python train.py --n_experts=128 --activation="glu" --moe_layers=[0, 1, 2, 3, 4, 5, 6, 7, 8, 9, 10, 11]
Below are experts of layer 9 (counted from 0) of a mixture-of-experts language model. Rows are named gate (a neuron's input weights, with its number), up (a neuron's input weights, with its number) and show model dimensions 128-191. Each number is 50 + 10 x the weight over its row's rms, rounded and kept within 0 to 99.
Before each expert's rows: a language model's description of what the expert responds to; "mostly gets" lists some tokens that are sent to it at least half of the time. This comes from a sample of Wikipedia text that the model never trained on.

# expert 38
It responds to: Ends of named phrases. Head nouns and punctuation closing a name or description, such as record label, album, Township, Sea, and commas or parentheses after titles.
mostly gets: " Chevrolet", " ROU", " released", " titled", " succeeded", " renamed"
gate0:28 46 52 60 57 38 54 61 54 53 43 49 58 57 59 56 46 51 59 61 65 57 42 25 49 42 53 31 48 46 49 49 52 36 57 63 41 40 48 50 56 43 51 52 57 71 52 38 41 34 37 39 35 47 59 49 29 44 57 44 60 60 62 40
up0:42 56 54 47 53 59 56 45 62 57 74 62 49 56 44 67 61 57 47 55 59 38 41 47 49 47 45 61 50 42 43 42 58 54 52 39 58 54 54 44 59 47 34 42 62 58 42 39 56 42 50 53 46 53 41 40 47 54 53 59 48 37 41 18
gate1:63 54 42 39 50 59 64 41 30 51 57 57 32 35 42 69 51 48 36 47 44 61 64 36 59 55 40 61 52 33 38 41 52 41 46 47 57 61 47 47 50 62 38 48 57 54 47 37 64 67 55 53 44 63 62 44 42 49 39 44 43 39 45 37
up1:34 34 42 52 64 56 75 45 44 56 57 56 33 36 60 58 51 37 41 45 46 59 55 35 53 57 42 62 60 51 50 31 56 51 54 52 60 66 50 41 47 63 46 42 48 44 54 62 62 58 45 68 52 57 61 39 45 48 45 39 68 50 24 49
gate2:53 31 37 61 44 31 37 41 58 29 31 29 54 39 48 47 36 44 56 38 52 59 56 62 51 54 52 60 47 40 49 53 54 45 36 25 54 49 43 36 45 58 51 59 62 46 39 62 36 46 38 56 52 85 43 33 40 30 76 50 53 52 58 54
up2:38 48 49 65 53 53 61 56 68 38 67 62 50 69 66 66 47 58 44 62 52 38 48 50 60 47 47 34 36 44 42 57 57 46 67 70 60 36 60 56 45 38 46 39 39 64 53 36 30 53 64 42 32 43 48 53 42 44 42 54 41 71 54 41
gate3:62 58 52 62 52 34 58 43 53 52 64 59 56 47 62 58 55 39 55 50 44 52 50 59 53 51 47 45 27 58 61 50 25 43 57 52 56 51 49 43 36 73 45 54 38 58 49 44 48 45 53 65 57 52 51 46 45 64 54 47 50 42 57 50
up3:65 65 49 49 51 55 39 58 40 48 46 39 39 59 45 35 55 61 56 31 41 51 66 62 54 49 56 62 60 44 53 54 70 54 51 66 43 47 50 54 69 41 34 38 52 38 45 64 35 52 47 50 41 52 50 58 68 28 59 36 50 72 50 51
gate4:41 56 47 63 56 38 40 64 45 47 56 54 40 62 53 50 38 43 42 61 49 76 55 47 51 38 61 46 44 35 53 60 57 37 57 54 47 53 53 26 52 69 36 35 75 51 57 47 58 44 44 61 49 49 38 53 50 32 39 33 59 51 32 51
up4:37 37 38 62 51 36 37 51 49 57 53 67 31 54 54 38 29 38 47 64 51 46 55 32 52 48 83 36 40 37 55 38 47 51 56 44 51 59 60 47 67 61 37 51 53 54 39 70 52 37 62 58 45 73 49 38 46 40 58 51 60 49 59 45
gate5:34 36 44 48 48 29 65 52 60 39 46 56 51 45 43 61 59 51 56 28 46 52 53 33 45 46 54 69 61 55 56 46 54 53 48 45 56 38 54 42 58 55 46 55 61 66 42 36 53 60 41 52 66 56 58 52 56 48 64 51 53 72 45 56
up5:63 45 47 51 40 51 40 53 35 49 41 66 49 67 47 41 40 44 24 49 44 50 47 64 50 63 62 37 44 54 57 48 37 46 30 55 46 52 65 60 67 35 52 47 59 49 56 41 54 54 60 28 53 61 43 55 50 49 36 42 43 41 55 56
gate6:48 65 45 72 53 62 63 65 46 57 32 58 66 56 60 49 47 56 47 58 27 39 56 46 45 58 37 40 51 41 55 36 48 51 43 58 47 54 53 37 60 59 64 56 52 47 31 56 74 66 55 54 42 60 57 57 43 44 47 53 40 43 51 63
up6:37 51 49 46 47 60 43 47 59 54 47 67 71 48 60 61 45 65 54 70 32 51 43 33 50 62 44 35 35 33 53 50 47 50 30 46 50 53 46 60 67 45 62 63 58 54 38 55 66 39 48 56 55 63 43 33 30 51 44 52 44 39 43 52
gate7:51 71 42 67 56 57 50 44 50 43 31 45 59 46 60 59 41 60 35 45 43 51 69 54 45 48 49 50 48 32 20 43 63 44 51 57 42 60 61 53 36 62 28 47 40 55 51 41 64 59 50 50 46 52 66 58 57 35 50 61 42 69 52 54
up7:65 62 48 56 49 53 38 44 44 60 51 60 48 46 60 56 62 59 51 54 48 41 45 52 50 35 47 45 47 33 52 54 57 48 54 61 61 60 66 60 40 35 31 56 56 47 37 47 56 52 55 52 46 56 55 38 65 37 64 48 41 59 43 38

# expert 25
It responds to: Abstract nouns and conjunctions. "and", "or", "but" and abstract nouns like fact, system, data, information, evidence in expository prose, as in "the fact that".
mostly gets: " or", " engine", "ا", " fact", " person", " software"
gate1:80 42 55 56 33 33 47 60 60 49 59 33 62 50 49 48 38 42 57 54 46 59 52 49 45 36 48 50 67 50 43 49 34 45 53 44 45 41 41 37 63 66 48 59 58 42 66 55 45 39 59 59 35 35 61 51 29 32 60 57 65 60 47 53
up1:55 33 62 58 36 55 35 43 63 45 59 44 42 52 48 43 40 56 35 62 46 47 57 65 51 58 37 43 48 64 47 50 48 58 34 34 59 37 36 53 59 58 48 56 54 40 48 46 58 44 68 55 52 66 60 47 47 61 61 53 18 56 51 61
gate2:39 61 53 36 53 42 37 64 51 40 62 45 52 62 55 47 56 51 53 38 47 43 47 57 41 51 64 62 48 43 42 43 33 47 48 51 28 65 46 35 52 51 53 43 44 49 31 47 62 66 61 59 42 67 54 47 41 32 62 19 56 50 26 51
up2:38 49 48 69 46 62 38 53 47 52 60 57 59 41 52 45 44 43 34 39 60 40 57 44 50 36 64 68 63 42 46 51 61 47 58 57 52 45 70 60 26 45 50 29 68 51 43 52 48 56 41 43 71 51 77 55 49 43 60 65 39 48 75 30
gate3:35 60 47 53 49 60 59 64 45 32 61 63 39 58 68 57 34 56 41 43 46 49 38 62 53 58 55 50 61 40 39 50 60 45 53 61 59 62 44 36 39 50 42 33 43 42 43 54 40 41 50 41 50 75 34 34 47 67 33 52 38 53 51 56
up3:77 67 69 54 41 52 48 40 74 52 43 54 45 54 56 48 60 60 37 55 40 49 65 50 47 43 50 66 39 58 51 48 35 57 44 57 75 47 37 59 56 49 49 36 47 51 46 39 30 46 46 37 57 60 59 48 70 43 64 65 38 60 46 43
gate4:55 59 61 37 57 62 46 38 55 33 48 43 48 50 57 46 54 49 39 47 61 53 50 48 62 44 55 46 50 39 46 43 60 48 46 48 48 45 36 47 47 34 51 38 63 35 48 18 46 49 57 52 45 57 62 54 55 34 75 60 23 35 60 55
up4:38 51 50 55 47 48 42 38 50 41 47 35 41 61 46 90 48 58 54 44 48 45 45 59 53 63 55 43 49 37 51 51 41 49 54 41 27 49 45 71 61 54 45 33 40 52 48 54 39 56 69 48 49 66 31 43 48 45 42 40 55 33 53 35
gate5:68 49 46 44 46 58 58 45 39 43 50 54 48 51 51 70 44 70 43 65 44 41 57 54 57 67 42 27 40 29 43 82 66 46 65 40 49 39 56 44 54 39 53 44 60 70 50 49 51 43 51 59 48 71 27 55 51 50 54 65 44 47 44 48
up5:44 41 43 63 43 72 49 47 64 43 53 54 45 58 77 52 40 44 55 41 39 28 43 64 40 50 47 45 52 49 46 33 45 48 37 60 46 57 56 45 70 62 47 59 67 57 49 54 60 55 52 34 50 69 53 28 40 52 50 51 63 54 40 45
gate6:72 40 47 50 48 39 49 58 51 38 52 56 40 47 46 49 57 43 53 41 47 50 70 50 30 46 38 65 36 35 53 41 45 34 30 58 55 62 59 63 47 55 43 66 54 44 47 66 55 43 51 66 30 49 40 50 37 47 24 41 58 43 43 62
up6:52 40 47 56 39 30 36 58 73 43 61 62 52 53 53 38 37 45 47 58 37 35 58 55 36 44 35 56 36 42 37 48 61 52 41 54 48 53 60 62 48 65 51 57 60 45 41 66 61 67 34 48 45 49 52 52 35 44 54 42 56 55 33 56
gate7:63 52 65 63 49 58 53 47 59 40 55 60 46 39 46 41 57 44 50 69 47 46 33 55 46 44 58 59 56 54 53 34 54 53 33 64 54 37 43 62 47 41 61 47 45 47 46 62 59 45 55 54 48 54 58 53 51 64 61 58 53 41 40 47
up7:45 53 37 42 41 47 51 50 51 50 57 53 35 46 41 45 57 57 41 39 63 61 46 47 48 55 50 51 45 50 46 50 47 45 58 39 41 51 60 42 32 61 54 52 68 69 37 13 43 55 50 52 45 54 38 55 47 42 37 44 55 59 58 63
gate8:58 50 37 56 48 62 60 60 68 51 78 56 49 55 62 50 42 52 59 44 37 63 60 51 50 49 25 49 46 45 57 54 58 48 55 43 53 46 56 29 55 55 41 54 51 34 58 49 35 44 55 45 59 55 45 50 42 77 60 62 40 46 46 63
up8:52 52 41 50 58 58 52 44 43 58 50 51 69 52 61 60 54 57 49 59 59 48 45 46 61 45 55 47 43 45 49 56 52 54 71 43 58 42 43 25 55 55 43 53 38 48 42 38 44 42 44 44 40 44 47 42 47 40 62 44 36 64 51 49

# expert 42
It responds to: Function words in discourse. Common words and word endings in quoted speech, reviews and narrative prose, such as the, and, that, you, their.
mostly gets: " you", " right", " each", " will", " opponent", " if"
gate1:52 43 60 51 55 60 68 50 70 46 41 51 45 36 53 50 63 59 39 38 43 45 47 42 41 58 59 49 51 46 59 50 55 54 53 44 54 37 51 48 61 45 50 41 50 53 56 52 32 51 64 33 38 55 56 53 62 63 44 46 52 47 39 46
up1:55 54 39 47 63 53 68 40 53 47 56 46 44 42 63 48 60 58 37 27 45 41 50 39 48 73 65 58 53 48 54 54 50 56 48 51 42 45 52 46 55 43 45 42 62 58 52 41 40 57 67 36 33 35 37 58 73 60 47 38 42 51 28 65
gate2:51 56 31 35 45 63 55 39 50 63 57 61 36 48 48 36 53 50 42 38 31 46 43 67 51 65 53 47 49 64 52 71 47 60 57 59 60 58 48 39 68 52 49 36 48 66 36 45 59 55 57 54 40 39 62 48 43 69 62 58 30 47 33 68
up2:39 59 51 50 61 40 41 32 60 51 38 48 55 57 57 52 44 62 60 39 65 48 59 57 54 66 38 40 29 49 59 63 44 49 49 45 46 39 59 53 44 48 55 72 61 62 52 47 53 44 35 42 36 53 52 47 48 52 39 62 33 54 56 33
gate3:49 58 62 58 57 62 64 41 62 53 54 43 51 33 57 66 55 51 45 29 46 46 49 49 52 60 51 51 53 42 43 76 57 53 50 55 50 45 45 55 49 44 47 45 40 56 54 40 25 51 65 45 28 51 51 58 52 37 51 48 30 48 45 74
up3:58 43 44 56 57 42 60 85 46 54 61 53 40 56 38 46 46 50 61 57 52 54 67 56 49 45 44 47 55 62 62 36 32 41 49 41 50 51 51 31 36 56 42 71 47 40 50 60 62 50 41 55 49 53 43 54 51 58 39 45 60 47 64 41
gate4:71 57 46 34 50 57 57 62 35 43 60 70 36 41 44 55 44 58 48 52 69 62 53 56 48 43 54 40 68 43 40 35 43 54 53 46 57 58 38 52 62 48 53 55 58 38 52 51 54 47 47 48 47 43 47 62 60 47 56 60 45 33 39 53
up4:54 41 53 63 64 49 72 52 69 52 51 51 50 56 41 54 57 56 62 38 50 51 41 42 31 56 48 57 43 57 54 46 51 52 51 31 53 54 66 46 41 56 45 60 51 43 65 52 49 45 33 43 49 52 43 48 51 50 47 56 51 55 47 53
gate5:47 64 53 46 50 58 62 60 46 43 61 52 49 39 53 64 58 41 60 44 64 44 43 68 72 58 58 37 62 48 52 50 45 54 29 46 51 63 41 57 37 46 61 60 36 47 49 48 49 58 59 45 49 40 45 51 31 31 49 40 54 37 50 63
up5:41 45 60 52 54 54 57 43 30 49 47 63 66 52 46 42 36 54 38 40 70 66 43 48 43 53 48 36 46 44 56 49 30 49 62 57 47 42 53 58 62 43 37 60 50 65 46 50 64 42 56 59 62 47 34 47 58 50 47 54 48 64 34 36
gate6:51 52 44 35 59 51 60 58 33 57 36 58 42 30 56 34 49 41 43 33 80 55 46 82 54 28 56 42 52 43 41 37 36 48 49 51 43 51 46 33 34 58 49 49 48 60 50 50 58 48 78 60 27 17 56 34 70 49 51 47 63 54 38 39
up6:62 45 37 37 50 55 47 56 40 60 51 51 37 46 48 63 60 50 43 61 61 52 64 68 72 30 53 44 64 47 64 31 70 54 35 45 46 62 48 49 39 41 47 53 41 42 50 52 42 53 47 65 40 52 73 51 58 31 44 39 47 31 63 68
gate7:64 56 51 41 59 64 36 42 42 54 43 36 55 39 36 68 43 50 68 60 55 44 56 65 76 53 52 50 51 31 43 55 50 56 52 53 44 44 56 66 40 62 39 29 59 37 63 64 61 77 38 52 46 65 76 56 52 51 47 53 60 43 50 49
up7:33 56 46 66 36 51 40 42 52 48 35 37 71 51 68 55 33 36 69 58 43 37 42 61 67 62 55 39 60 46 38 54 47 58 46 59 47 31 58 64 59 53 61 55 64 38 61 66 65 75 47 52 38 64 44 58 51 52 63 46 31 46 51 39
gate8:54 56 46 54 63 50 30 43 39 44 46 44 52 41 23 49 54 54 61 70 54 64 55 42 64 45 33 42 44 49 57 29 58 55 29 48 52 55 54 69 44 67 49 37 41 42 42 58 60 51 37 52 69 63 55 44 46 29 48 66 52 49 58 64
up8:47 52 43 50 52 47 57 48 69 62 47 56 48 52 68 46 71 46 57 31 46 37 40 48 30 49 56 50 49 63 53 67 51 57 58 48 56 42 45 48 54 41 58 44 57 51 46 56 43 58 57 35 18 43 46 52 49 56 57 53 31 46 34 56

# expert 32
It responds to: Clause connectors and dates. Conjunctions, relative words and commas joining clauses in narrative prose, such as and, but, which, However, plus years after In Month.
mostly gets: " which", " However", " but", " because", " that", " what"
gate2:49 54 52 40 57 54 65 49 39 52 58 47 61 36 54 25 42 42 40 63 38 36 65 60 42 52 34 44 54 53 51 33 43 58 45 50 54 50 38 42 49 41 64 65 54 70 47 51 56 52 58 57 46 53 55 32 51 48 41 35 45 50 57 52
up2:48 33 39 58 42 63 58 54 69 49 41 45 35 56 52 74 49 70 50 49 45 45 39 35 63 52 57 53 40 62 45 65 59 35 51 64 43 64 58 32 39 54 37 27 50 41 50 52 40 47 49 37 59 59 39 64 54 68 61 55 53 56 39 48
gate3:49 62 70 41 41 44 48 58 44 56 47 42 47 52 48 40 40 45 64 56 37 29 37 43 52 52 54 39 46 57 51 45 46 51 30 36 58 58 49 60 52 63 39 70 70 46 55 57 49 48 53 51 33 38 36 46 46 46 67 56 36 33 53 45
up3:30 49 46 27 45 64 50 41 52 53 57 41 50 43 44 43 44 71 45 45 47 33 48 50 43 29 49 53 50 58 52 33 45 56 66 51 40 62 42 50 35 38 58 60 41 60 47 55 57 65 47 75 71 41 56 59 62 62 59 41 67 52 39 43
gate4:65 46 49 55 35 38 40 58 41 49 52 50 53 41 45 58 63 50 60 44 48 67 54 66 46 53 48 64 53 58 47 40 61 46 44 53 41 28 57 41 53 54 41 52 41 54 37 64 47 66 44 40 50 41 52 48 65 66 44 49 62 57 58 49
up4:60 52 39 42 42 55 35 47 54 46 48 55 55 37 38 59 53 36 54 45 60 52 53 73 59 52 66 57 38 52 49 45 73 60 44 45 49 17 53 53 53 56 58 57 47 57 39 73 40 71 35 53 49 33 39 47 65 44 50 60 51 56 52 42
gate5:55 71 56 54 73 51 51 49 48 44 49 41 54 29 35 38 44 56 46 45 45 47 61 34 50 59 66 66 50 52 61 50 58 57 45 40 39 59 37 47 42 29 51 50 51 69 52 59 50 44 40 57 51 45 59 59 23 35 60 49 59 57 51 67
up5:31 43 59 65 46 66 51 54 54 47 62 51 32 61 42 61 51 46 45 31 61 43 44 53 46 67 68 41 44 50 58 59 68 53 64 46 47 52 48 43 50 43 44 43 47 61 41 55 39 46 56 54 49 43 35 52 48 42 66 31 47 57 41 57
gate6:61 60 60 34 41 45 55 52 46 49 55 41 55 53 51 66 40 55 38 40 49 30 53 56 52 45 50 41 47 51 51 68 34 45 35 45 58 32 49 33 21 41 51 59 51 50 56 45 40 45 54 49 41 33 55 26 67 52 54 40 46 39 55 46
up6:56 55 61 37 37 52 39 52 48 36 47 41 50 48 43 73 33 48 40 61 60 52 57 50 67 49 53 60 50 36 52 69 51 56 56 44 48 32 39 41 33 33 61 56 47 39 55 47 40 69 52 51 55 49 40 43 68 38 49 58 44 44 51 35
gate7:41 56 54 40 40 40 63 45 50 54 52 35 57 45 42 43 52 55 46 49 55 33 37 37 52 66 65 55 72 68 56 58 51 48 56 51 55 23 59 39 40 48 47 47 57 53 62 42 67 67 65 62 51 32 49 49 51 54 47 46 37 40 32 61
up7:53 65 55 35 33 62 36 45 52 49 38 47 51 49 38 53 71 49 53 59 61 51 59 48 39 57 62 53 54 37 48 58 66 59 51 47 75 29 51 50 57 49 54 42 49 53 44 42 61 59 47 37 47 36 42 47 69 41 50 51 54 45 36 48
gate8:39 51 49 59 43 37 57 62 48 62 46 56 46 50 47 61 46 53 51 50 44 42 47 57 58 65 65 41 53 60 46 49 61 53 54 42 57 49 63 40 58 59 48 55 34 59 56 47 40 49 53 68 34 39 45 37 57 56 58 50 46 56 65 72
up8:56 52 58 55 60 50 51 49 47 46 55 52 64 30 39 46 50 38 56 54 52 56 38 46 68 54 62 34 45 54 54 57 50 49 25 48 48 39 54 64 50 55 40 65 48 65 50 53 67 40 65 65 50 46 38 74 39 35 45 49 54 50 43 42
gate9:45 61 48 49 38 30 50 57 47 55 34 83 57 72 55 76 48 52 53 43 49 51 45 58 58 49 48 60 37 39 54 50 51 45 45 52 61 43 46 43 51 52 40 49 55 43 62 33 47 39 41 29 45 68 41 47 62 38 61 42 49 47 58 36
up9:50 55 41 45 40 40 44 48 64 52 30 59 54 64 45 64 55 38 65 39 53 38 36 65 62 42 54 61 43 59 55 53 48 53 58 52 56 36 42 52 54 46 44 46 55 31 41 51 46 41 36 31 45 56 33 34 62 44 67 54 63 40 63 40

# expert 57
It responds to: Personal names in lists. Common first names like David, Michael, Chris, and the pipe or colon before a player name in squad and lineup lists.
mostly gets: " Chris", " Mike", " Michael", " David", " Alexander", " Richard"
gate0:56 54 53 45 62 45 64 60 56 48 43 54 60 54 61 41 64 78 38 32 41 64 58 66 37 44 37 44 38 49 57 49 54 46 62 59 51 52 38 58 39 35 62 47 60 39 60 57 43 48 68 60 26 43 34 68 60 31 34 61 52 41 38 51
up0:57 58 49 36 54 48 49 50 48 60 38 48 61 50 43 38 70 77 27 34 47 52 44 53 33 34 53 39 43 70 61 42 45 65 55 44 60 43 32 61 47 43 72 48 59 39 55 69 57 59 66 56 42 54 39 65 61 23 42 60 45 30 36 48
gate1:53 54 46 47 35 56 46 53 55 54 49 48 40 51 40 41 61 54 34 50 39 50 44 43 48 34 56 46 43 59 36 38 21 44 60 43 48 58 41 44 50 50 54 61 53 65 42 61 45 67 39 65 49 53 51 40 62 56 47 45 33 49 62 44
up1:59 55 63 46 54 69 38 50 48 57 69 48 42 57 34 41 60 39 36 58 24 36 30 50 54 38 70 57 45 50 62 51 24 54 49 39 51 46 39 48 64 58 47 56 51 54 46 51 32 82 25 48 59 54 54 53 54 63 58 57 34 47 54 51
gate2:52 59 63 50 50 51 42 49 58 54 58 53 53 63 47 46 53 63 47 68 47 25 51 71 61 40 46 26 37 43 46 53 51 53 46 42 31 61 61 60 46 57 45 57 45 64 56 51 53 47 41 37 60 63 89 42 73 56 55 69 41 39 62 52
up2:63 55 59 55 46 67 25 41 67 54 54 56 48 69 42 54 59 71 44 59 47 42 36 60 58 39 39 27 31 47 50 51 55 56 46 31 35 50 44 55 59 43 58 61 54 49 44 58 47 63 29 43 53 63 68 43 69 52 55 77 43 41 43 54
gate3:64 49 52 36 35 48 37 44 36 46 20 48 52 57 41 49 55 61 39 24 59 52 50 46 45 40 43 43 45 57 44 42 41 50 54 44 42 45 31 56 40 28 72 38 64 61 47 63 58 71 51 60 60 62 54 59 57 48 58 53 48 37 35 34
up3:52 47 48 59 38 54 58 65 50 40 54 65 54 64 61 41 50 55 55 46 44 62 52 70 37 42 53 54 38 45 42 49 39 46 62 55 48 65 38 42 43 51 41 61 45 42 49 45 45 31 57 46 31 40 42 49 36 57 43 51 57 42 49 36
gate4:37 57 49 54 35 62 42 52 62 50 52 28 43 35 52 42 65 49 44 56 49 58 43 46 41 56 48 63 47 41 51 46 58 47 40 39 49 42 49 49 59 63 61 54 48 42 53 66 62 56 48 42 35 62 23 53 73 59 59 48 41 50 41 77
up4:52 52 55 57 68 50 49 43 47 46 51 61 54 65 38 52 56 56 52 51 53 30 61 65 60 58 63 34 68 43 42 55 55 54 51 55 54 51 68 48 47 58 36 41 58 53 60 36 36 33 44 61 50 45 54 31 38 46 36 69 54 48 65 44
gate5:51 55 55 63 61 50 44 42 61 58 40 51 45 48 55 48 50 71 43 61 49 43 45 36 39 46 47 40 41 57 24 32 53 47 53 52 49 58 53 37 37 24 53 35 59 47 26 43 42 52 50 46 51 64 39 33 48 42 59 48 44 61 27 50
up5:61 41 30 53 47 49 59 63 59 52 47 38 52 59 48 62 44 57 63 32 66 65 55 56 58 42 46 51 57 66 67 50 46 53 38 46 36 46 43 51 51 46 53 65 58 50 57 61 49 47 41 62 54 45 53 57 49 54 50 30 65 55 54 76
gate6:44 62 55 54 45 42 37 57 56 41 61 47 56 43 41 47 64 60 28 48 48 53 48 37 38 47 46 35 54 51 40 41 54 49 31 45 52 47 37 40 64 72 59 41 46 45 43 55 52 50 45 62 53 46 20 61 28 46 52 52 41 38 50 46
up6:46 55 48 49 47 42 44 49 59 46 58 63 60 40 37 53 59 52 35 51 39 59 49 25 42 45 42 43 56 61 51 38 40 55 33 43 64 36 43 49 69 73 60 39 46 51 38 65 56 48 37 59 62 37 25 54 36 46 53 48 38 50 55 50
gate7:37 49 47 64 60 35 50 62 38 54 80 56 53 33 42 53 31 41 60 58 38 34 46 51 67 51 65 82 52 56 61 36 57 58 45 32 41 53 56 60 48 70 57 38 67 54 50 53 51 73 51 54 66 46 53 47 53 70 60 48 65 64 48 46
up7:55 43 56 66 57 54 44 60 33 42 73 61 51 46 43 59 46 35 46 66 43 46 45 36 57 46 74 59 58 53 64 50 48 53 45 45 61 53 60 53 51 80 46 40 53 48 39 54 49 64 47 56 68 48 43 58 50 66 63 47 59 48 45 42

# expert 62
It responds to: Foreign word endings. Final syllables of transliterated Sanskrit, Japanese, Filipino and Romanian words, such as -ashi, -ati, -una, plus quotes and closing parentheses.
mostly gets: "а", "ō", "ori", "е", " Creek", "\n   "
gate3:48 43 64 46 49 56 52 52 57 39 61 37 46 44 55 60 38 45 54 56 58 50 61 46 55 43 71 52 54 45 40 32 53 45 49 28 42 53 48 38 67 61 49 55 53 46 43 58 41 59 37 65 68 35 44 60 35 35 51 37 57 40 31 48
up3:61 39 53 58 53 53 56 48 56 57 57 40 40 57 62 46 42 48 41 43 52 41 46 50 58 52 76 73 46 39 47 36 37 46 43 42 44 41 56 35 50 47 49 48 52 42 48 69 46 50 46 57 58 27 67 54 44 50 54 37 39 53 35 68
gate4:49 39 48 67 41 54 42 47 68 54 58 37 61 43 54 47 40 48 44 51 40 62 64 55 49 50 62 49 48 48 45 57 72 42 45 57 45 44 58 45 44 55 44 46 38 39 55 26 42 25 58 72 53 61 54 57 42 50 46 58 53 35 41 54
up4:41 48 52 65 46 51 45 49 83 52 65 30 64 57 57 57 42 39 44 63 45 43 54 55 50 69 66 57 43 43 38 56 81 53 58 49 44 64 65 48 50 59 38 39 51 47 41 46 43 42 71 65 63 58 37 35 31 49 55 38 43 51 44 65
gate5:64 75 53 43 54 60 56 56 33 55 73 53 52 56 59 37 48 63 50 48 41 47 59 45 42 39 46 56 49 71 40 66 42 48 45 51 48 47 34 55 64 64 74 45 53 46 40 65 58 42 62 73 49 46 58 63 44 33 45 48 22 50 54 42
up5:38 52 37 50 34 41 45 57 37 50 39 44 37 34 46 62 51 42 28 51 34 53 46 52 38 48 52 58 38 54 44 60 50 62 53 58 58 45 42 62 62 62 39 38 48 57 60 48 75 36 49 51 34 58 52 46 51 66 42 62 48 30 63 33
gate6:60 46 32 42 59 57 41 67 46 50 47 39 41 31 46 68 50 70 53 66 53 51 64 64 52 46 57 41 34 48 52 60 61 55 40 57 63 51 44 54 49 44 61 43 36 46 70 37 60 36 44 48 45 52 52 61 55 49 52 59 46 39 34 36
up6:41 45 58 44 33 48 54 47 55 43 48 52 46 35 39 69 55 33 47 41 44 54 37 46 42 40 46 62 48 66 48 46 42 60 50 51 31 48 52 59 52 46 45 50 54 55 45 48 62 39 49 64 49 61 45 63 41 49 33 49 45 55 54 37
gate7:54 27 57 46 64 45 42 53 53 54 34 36 57 33 31 38 55 61 34 55 47 53 52 44 52 40 44 45 40 24 46 42 42 48 52 52 37 51 41 54 48 45 44 67 50 48 57 53 67 55 57 56 60 44 73 48 46 47 43 44 50 45 55 55
up7:54 51 42 59 42 56 50 34 38 41 67 54 45 64 47 55 53 36 61 49 63 56 63 52 38 31 61 45 57 74 74 50 62 47 45 45 48 60 59 65 69 55 51 58 44 49 50 56 41 52 53 50 36 37 47 49 68 50 57 56 50 44 48 50
gate8:56 46 44 39 60 56 60 61 47 53 49 46 45 34 66 48 31 67 38 49 46 41 46 43 29 55 56 49 42 39 48 49 50 37 65 48 39 33 41 33 45 60 54 52 56 24 62 55 57 38 59 42 50 55 65 41 49 43 51 45 43 55 28 31
up8:48 63 58 66 34 50 33 49 53 45 50 65 58 52 40 53 74 37 55 40 42 62 55 62 61 40 33 48 54 63 43 43 41 59 35 50 65 54 54 66 52 41 49 42 51 76 39 53 58 47 42 64 38 61 43 58 43 60 45 51 46 51 77 62
gate9:45 46 33 60 37 45 40 64 58 59 50 43 49 56 62 42 49 64 70 57 40 40 45 45 49 66 41 50 41 52 64 41 61 50 57 65 59 44 48 62 44 29 59 51 49 37 59 48 57 36 57 51 51 49 58 43 42 26 45 62 65 42 46 50
up9:49 60 50 53 34 57 50 54 58 53 38 48 67 33 56 64 46 43 59 52 52 44 45 59 49 47 49 40 35 38 27 40 74 49 51 47 19 52 48 53 42 60 60 49 62 67 45 36 58 57 49 45 54 69 58 34 48 43 63 38 50 40 40 60
gate10:72 56 47 46 64 43 50 62 41 47 62 50 32 47 45 72 81 65 62 44 49 55 42 43 54 39 62 43 36 47 47 42 49 52 47 45 50 41 56 64 50 38 49 38 47 20 50 60 58 42 57 48 30 49 64 57 51 52 48 55 59 54 32 45
up10:44 71 45 49 67 46 51 46 33 50 68 43 49 55 43 41 73 57 70 49 45 51 53 47 53 47 64 45 44 49 57 45 34 58 33 41 47 47 45 53 49 59 41 39 49 28 25 58 49 45 53 49 37 39 52 49 53 55 57 44 73 45 45 47